config.toml
n_layer = 9
d_model = 256
n_experts = 128
experts_per_token = 4
d_expert = 48
d_shared_expert = 0
activation = "swiglu"
moe_layers = [2, 3, 4, 5, 6, 7, 8]
router_score = "softmax"
normalize_top_k = false
routed_scale = 12.0
balance_loss = 0.00632
balance_bias = false
router_logit_norm = 1.0
init_std_router = 0.0398
lr_router = 0.00107
vocab_size = 16384
norm = "rmsnorm"
norm_eps = 1e-05
tie_embeddings = false
optimizer = "muon_variant"
lr = 0.0108
beta1 = 0.9
grad_clip = 1.0
batch_tokens = 32768
seq_len = 1024
train_tokens = 308200000
steps = 9406
dataset = "wikipedia_en"
Below are experts of layer 5 (counted from 0) of a mixture-of-experts language model. Rows are named router (the router's row for the expert), gate (a neuron's input weights, with its number), up (a neuron's input weights, with its number) and show model dimensions 0-255. Each number is 128 + 32 x the weight over its row's rms, rounded and kept within 0 to 255. Numbers have three digits each.
After each expert's rows: a language model's description of what the expert responds to. This comes from a sample of Wikipedia text that the model never trained on.

# expert 39
router:066167170140137079136109092116118095149102144098125154167108174138161162104126133069116089100170147080199126206122097116146078149122174129131063145181126100109090160153137152140181117162133112131114135093108103143167082118161154090158084176120086145161119108125109157200110087170122082127128155127173166122125133124132140124164128157138112153084095108120172146108101157092162157129076169106092149106075123102094166111146202161072085137135115157130099097143164143095153089144091122139143103177057089122079084109147066119126140156131136130169099087140134110169199164102105125090125143149070107151193118051192080122150148172131137165164075131149084156192117131058115075147116087137148106170101153115123151133089089126148147152122183125049156158134096154116121081153158091
gate0:122189163130119140134128081132202065120144152138152144185101101103121093120076134091132137120097166107163093133063167176148061177128146127169110080196160172124146129129097140126115140145097087110081137125140139101139062144137122095120162181118053102111178201141123183102141111172177108072140172135117095138165135153151142104140118190088162124114147156133127082125090171157098132128118098096149190110143145073204102088070094189130142129160134145138098125099141142073112113143151111130121068159118125100073083103104039086151154091113147114078123159136146085190112124072161119085133165153097121105167117086136099105129137110148125118134122126168067135083177111073152103117151165156113122152139180109137200122090114128081120149134130109108141136181096134165179136202161166
up0:093130133061087159143095121119165156160145114113198132060166120089142111062127081206159108181089124115112127114162122144131193133155101100081130089122134147159149113124102146120137147136124137118144101143149155087117152114144135138112157109134145078193134118179068166168112098113152156116101183157089152109127150112104181108130126124197151140086154172180116096136111146119085075126113115125192099168142202116176155141135053156073135108142124137131093132114098166123138145157140098118143124075166142164102108155095102108150124092107183155122077135155130097150092111122218088151119148153102177091181179158109097106150084101182112107100177194124115050097090074124081139091194120100096177157185146159081137157149096088120161121138132168085166081125090104149124178112174136
Building description words

# expert 57
router:178106115123130131176139150090142062117154121105076139151145101116176085133154085182095125086134149103179115169040129103142072127093069161158110167056145104120152095105105177167123080127162107183115132089101154116171144152125162095139065087103162125138096122150089134147162127125068085142114111150160148123139137088159160172114178092121174160117091110164191107117125146133161174140095127095102134102149086074088126113139146131158162149092125216143118124110117122095115110055099126155132076063115137112123100136203059120159194175171078144098133106130150150149131118173151179111104149144172179206192127095151072129166112165138153094150083198119126115166120118133107126151079123113185116131108066115138114145103104187174120120174114159135141144106137120103117156148115176
gate3:152173092147162179107107078173124089104172125130072132154120136107156131147122105117159087171174155111180082151066180127118074071055106143175167112148153146140132173156143103129158097165152119104139135175041156102109120147127091155150137140123100169162137100087134159112157191137165135162159081181084185133110169094151119109137148128125127142204110114136098166132129135166134125043080150185097133208116182086103173085125159116179163106144070162166166132149119098099066098097086091119078127134111207076156183064170096162160155099160134132169161121111133137137123129119129188129118149101129135114146090121110148138198083171127145141162135125085082111128156109165169113145199074143151132153095133114151148157137170155132144120092134125171170138155126126109133082155109118
up3:089158104160142114103137128123109127126091100160181129094109157094114163089118156148175119137176132149153141096119129111088187119135126160071165162102127156128193063129108195148107106121104149139126087087169117134189117080131153139194186186138151187130135155098129095132107120126150126065112110106184100112116099115149112055087162129182104089195143128174090130149123124109179154118158160151111097082120114119108104127092066083129159081169153129086134181176068119084125124106148092061118133077121154136135040117164104168144149108150149097087147173123106119169199150108206142163183194156153102124081106130098157130124054125096108116098169151180151129094177112127143115109103092129124100121146115141082128133130120174075143082165128101069122083111160078161143192131114119
Field separators

# expert 32
router:095164175185183123166082128106126169130147144168181174093108178181156094085115106123159146082126138121120152122092069101155097129207159141154082101158118107133057159113114166154125080155136188142054132104094103127146156119107217160100114134100169153114070064156165066122151113107102079143144130160133124095147086126160162167120161162122078184112095182082137134076131169103141076129111181138115170136147102087096137185156111085079120098085150102124077173155134139122102126080207137159150143129153133124115134165139164119106129140155110154123124138146110118076132152149126180155178127172162177115148168103096087166143195125145105088122084106139136107119171117163128170139139120111162167126091070074180093168157087180187131169139127114168122146116098144088114144145156134
gate0:100128110171117147111115168098113156076110152137188060154152149117183116091088118164086142082154126105105103126108083088122082077151117104137103178155091136158091173079134133154175137198172125154119130029062200113107146074123129126098133120108125107148091168171129101098150116099156052131095058114094106137123159111176106146122127154161157150122118099153091134139122136140109133138158154128116090116148079103109128149180129193167127142158087106100126202111082139168043147110126171123163149113160133146114142127137150120101126077116137149213109064125165116106080088141069135126116129116148128105084205132100180111104133142124128085065170115194157128171180121117151181136139125147141098099105151072111101118087099103156091154124151115090133197102078163140087105083122175
up0:159101145185147113148105113080113229126078124132120126079164144143080168120082089122083154089126116113092154146168127178141106100125128105114153104104111198039097150130181146085106114113150165162135133172145078090144098115140172168121152125120179083117137137100113147057106111168133143118105117035082106111169182089105137126145121164196181101137098067153095087178132068108094170104197105145097143139132078137102114174131181133133171158131182133186114107142145087103131099101112117122176116114167111142111103134159158100132123150165139147151113126119139158107124100075096154093114129154146128078077089108122101127085191101189099117120112142139174184126129126093126150115171174115102098102139080109147201156137075183122114133086095188162108185074113141152167137137110154
Year digits and dates

# expert 62
router:134130177126111146171118164118131126064175131141165169086168126131167155162164102121155110063125119158156107149112056147178136146064136147117096089125105128081109128150129121161102115089094133191148164133128188134093121191157104124178084133112124139179101136075160110196115095156105100139179140135166067207143135135054109090126188151068107130131114127097133151081111137133096200177125138082106108108099159151155132172067096146089155121183086130167192126139131119156127153107144119188212076154148107138087130114137143159117132177156138151139106160160140113118174060130192155101144077125148147133185200097169102175124112150122142106137135142201091168138127122124138147100142131138106159138112119096150156094057125097154178083104158085118099152117146192128083125149152162
gate1:033142090155147165085091089106134148137214090104122134116087097112134194126152059136129113104142141108181149193206117115214092106121168143062101101143113140108128053158135132157108149155150121151131155172179138119135102095121075099128142092089095128136080129186074156174123112113146146115151120145109112152160084139095135115182099125132107160114094104071147099187180160108061042151158156133143125115084162079123128138120167146119099171110183110088138107114122100088142141152117125103164112166078155160104141147132101135084154135164164143134140095094104128119080135139119106094097086116126145106141077166114137126155136143077142112070160144174174123155127181084129129154168098136115121110105144103103176133134164193189117114137132117188171145102101087085225149168101137
up1:142119132129139201105141146118104094102087116139140150092163148184101151099123136145086120165153095143176150122124154116062134134113199127116105123113083156147175192177121148136074147078160153101155086140118169113171103135150072144097077091177147134104151122146158097109072175182100135167152086112122108171109105155104125125107163092128171101150122057130044143118061079080135146115065072123065133099093148148144160094100093128111178146134150072188142187080125090116089173171149106155088146101158142131148161145080120094122083113149112136149150182166115107109115085076117088164093108169106096118108208107086126126075168145138121156122159136095098162137097144126086146142182115113111169076142191113124123070126107136110148079173171117119101080177130167156130160174151089
Line breaks

# expert 23
router:085120109117131153216135156165164094154139176129116155132175125145134117115135130119111168125106096129111165152073074046073114139107152146113089195139094088097099100129077126086168126137160155145089153140129131041131145185127149088094101135045137195163121051131114089167097139114153078181172101134121125149136090228143137180149105170115125129140170077111137087075101135106105107147125079159068147098151164075120136117152126148068091139130097128168143093198134148065120153119121154074132131071172086125086128143196151132167132107140135114090099115178127153130161088136130152126096147117158138126172186112085121135128176126146134091127117145121126155070127104157152100122172133132124126114084052172111202133099132145166111095142095131120080173119112104110111148070167109
gate0:080101121188182151128139136140110136099100143159110094128094094119157150134090114183084176159093124149132171167114171134147067075111122162117098131130142121116144126081159091106111155155188150130090141083120168093222142168208082119190132097128157121111084092132097126145115117155149148127180163171106097144094128156029121174172152149112082102078096139120103118176087190110174087116115060092069141122188107123177160143141138154101083149161158164137147079121104157114123202092138056138140180079121112122125072184148142161092128126135112150119122113058166124095136088126144121157156126156096136124145210127103122119198118120159201132110088179092150100114090172129140153125113096098108052080129133100143143144109100152099105156128131127135112170168164106130132146120121108
up0:132152143143131145132191170171078087130099086102112151093144073104126187148166161096140158134159161084114146077128194140116198114072154093101102149043112171097102184137121182165091173125122152127163080206077121130098144169122148137117111131086156077133163158106124102124132101162117098138167151144146140104136139109047095180134207096139129157047120149102074090117094188141129128098139165154148134098079102123131142181132146147168160181099129158176107120157114126151155107083092155144146122128118093170130166078151061132143154099113083115176108131178090121118174121132125134132156107154098160127173156078117144107120082106145150133150098135062151116088162131125069134178070129117167172169144125166130166167134101139126167063134097156127088171135114160095159078158134070
Digits in tables

# expert 22
router:148140166138192091131083141197158090157085090126111112097134071142090160186183113131126129129129133112113102185108118127188107173090077145143138144158100140142138080120072126175126115125092131116089155108115098156152112109116137137176175168065036150124121112098126138121128175123127181138148139118122130181086094091103140111086169179073109097129143120122171110092144139096152122119102139160114114124086165166111184092122144115117162078136145161131149164131060098113128146137086117100141107164090090197116090177117139083153103154148099119134130139171150111121149154131147141085109145084071167070188112125137164147138152091148122081143061057133098103176230151134137086079144126096158100172102122123149103096123171161126149135096091092182109119079065097072118046151172077
gate3:140174104072117116173103113142148150135110135138125176094144132096163140159127108146147152111174152078171112088119159128112099109151115060095110111134152116113181098142068115113144131128145152167091120097153126125159158141135125100143166129111087126159145062136178140175098111226113123090094144227127145119109130219091139165102114146142083135149142139073057072154143100101065087162105153153119145128205136109166154134132125122166101159118089108157040154089135085080131160138125069171137162081153133083110157094177132089141144141094165144144133128191176179131079151169119114132167121174137185139097147087092083106111072151113061151084090089160163100123107145108119142089138068128121076148056114079105120146147139134171092135158122137122159129148054132099135156162149148
up3:068126124087119167104091159168142106154179144090152155121151158164174109157134149142154138156049101094059106103181113154121142115113110119127183106155117080188165111137114078117112189109151076103110108149130195125136151083176111081122132152133136129130203154126082128153146130170118154130153181176148156120099095172153122120137149147096147159179125155095108146092146151167149128066044056137103193126101183124094118127081229111082108125176117100134103124162184161069163165190097068091197133175129116103093151080082115164135160104114152108169086098134110133168111106134137182123148118158118107107121110152125129151167101120140113102179126156168161166135088098165146161099107122107091064154112120139171115141134170123147064103111167169138117160125066140110111096144121159
Table pipes, list dashes

# expert 3
router:137160115101153099108096163178099094057102109128181147104141092135094151161075153115182136096140113145110136096131070152180115135094108174156140181114124134159160097147144137104134130102189121177158154086097159157168062159165074126190130133108147071093128130178108130150084174145147120097104161138181127190131084129111146107104157101114119146118204125100135098113129147202116194145080156123129118100121137142110157127116086064119087136117160113082169189097137116175128078109087095197112085162171170182093146164135147142108117070096161164071115132138127127071108148137122148091120152109059084122186149083130156157154127124121123069127188187134154055107127137082112135102124140192124159142154151135167162072130086074110139098154134115124200085115152110143171117145125166
gate4:154124138099107143094138140078173090104080183099142173150183151132102063099109104154116141112134034120111183108127153082105117075141123145151136105119140141098152175172117079117191123145142115170133122152123094106154138128109118129109107105123083141117074127126151136090155095132102116169099152158134151132116115162099119056085167186142115060203132149139095115149097184087087138165135130161127118113119113124101127111153175124119176101145087093087139054133085108102145105170165144161087127076106155149119208154198162164130083148132052086065116197198149113160089095123117144115136123093189193136133156090132088130140111149139116135097067092126120095133104131105141095136095161123108092131153125134072077131139133173121181067133113130189213188183112117093136157133125103
up4:124084099134129116089114130188159152121136076128107106075175134086112146078148135193139047118099106160079110131116085100118140117177138094163125157090093097109150111130068113154221122096144173142139168133112125095104115168159142162176153163190115169132192135125066117142133115085098121081137160142133070125184106146142130099118114112116159113153172182174188094127103096177149179151083134096144090142158150164153110142157123117135112111164116104126151111087114078158139117130142187106137092063143170147119117066154208137140119131087152067187111090106110165112166149158164150166086175118074134157037102115176103107130142091135110113183140138143203138126141094171087166117153132107102138183113125112100137164108153129174166171165133131051097153170154127123175116103154128
Sentence-ending punctuation

# expert 16
router:111098112170112144146137137105092159163109184104076122066141175141093149149123127091098119105154084060108163142073115145103130163142148156183089152068100100125104104136127140107130105126101162117140127153148112140084133106147182136135085142119145129129113142097129077155083160094117105104121136136117120120184136134147108152176148168096091180086119138087148097130101085083161163180139096138129099122126174145097120137154124168055103098129155091088160040175175108091174134190162151080103079127152108088139143175206116120127159159186054154166099176149153146131203177154166163146142136194168186145096119129143106119120171157182092165171101104123104189134153065157088101142098134125112165115152055128112152136031149136137140118128098100176089095157113120065093145154147143
gate3:131135130207174117141086161102117127109150153141178068137165179150140110138139103196141109161165129123121105153165095119137108097119060087142106096131125174184159176103176112085116142154153082201122137165168103131084128138093156129211110191146113105143161142126155118135088145153100133090078090096101136118131124118167154156156101124121126068116143150164053152174132172184132116106084122100111120134113194064139117214121130156147157102085172146132186089129119098123103114180134144101142088128141063134120119104112154082120160142128110121160147177115110147186159112106156106113121125085154105151154087199114093149114178187156115186095169092132175134105101104100184127111145090123144116148183203129137167101060169146076161171134141175104168149156129135170107061124110164
up3:093149094111081166065128148120142183159119139069094082108122119130120130129141187158143062139176112158179156119131080071162113156076106102143107098161091186146108128146168156111178172122105151183156087168172092124149116179107142145138143115106166127087056100129074110103145071112118187074161135119157126197137116093123116110165164176150116091119168116184120155179152148101091111101177141148148135090057147090105103137091049148101184135126145128164130134096138170112165099156110141118131099044094148173128186105144147160087137114112118095131143157133099118120146171087082089109109068206106145168144187144146174177174156076106158156171136131112166128103128119108124106169075129135137176145150115177168103095085111144156160118147101149096119145132133190154168084097153137
Non-Latin bytes, odd fragments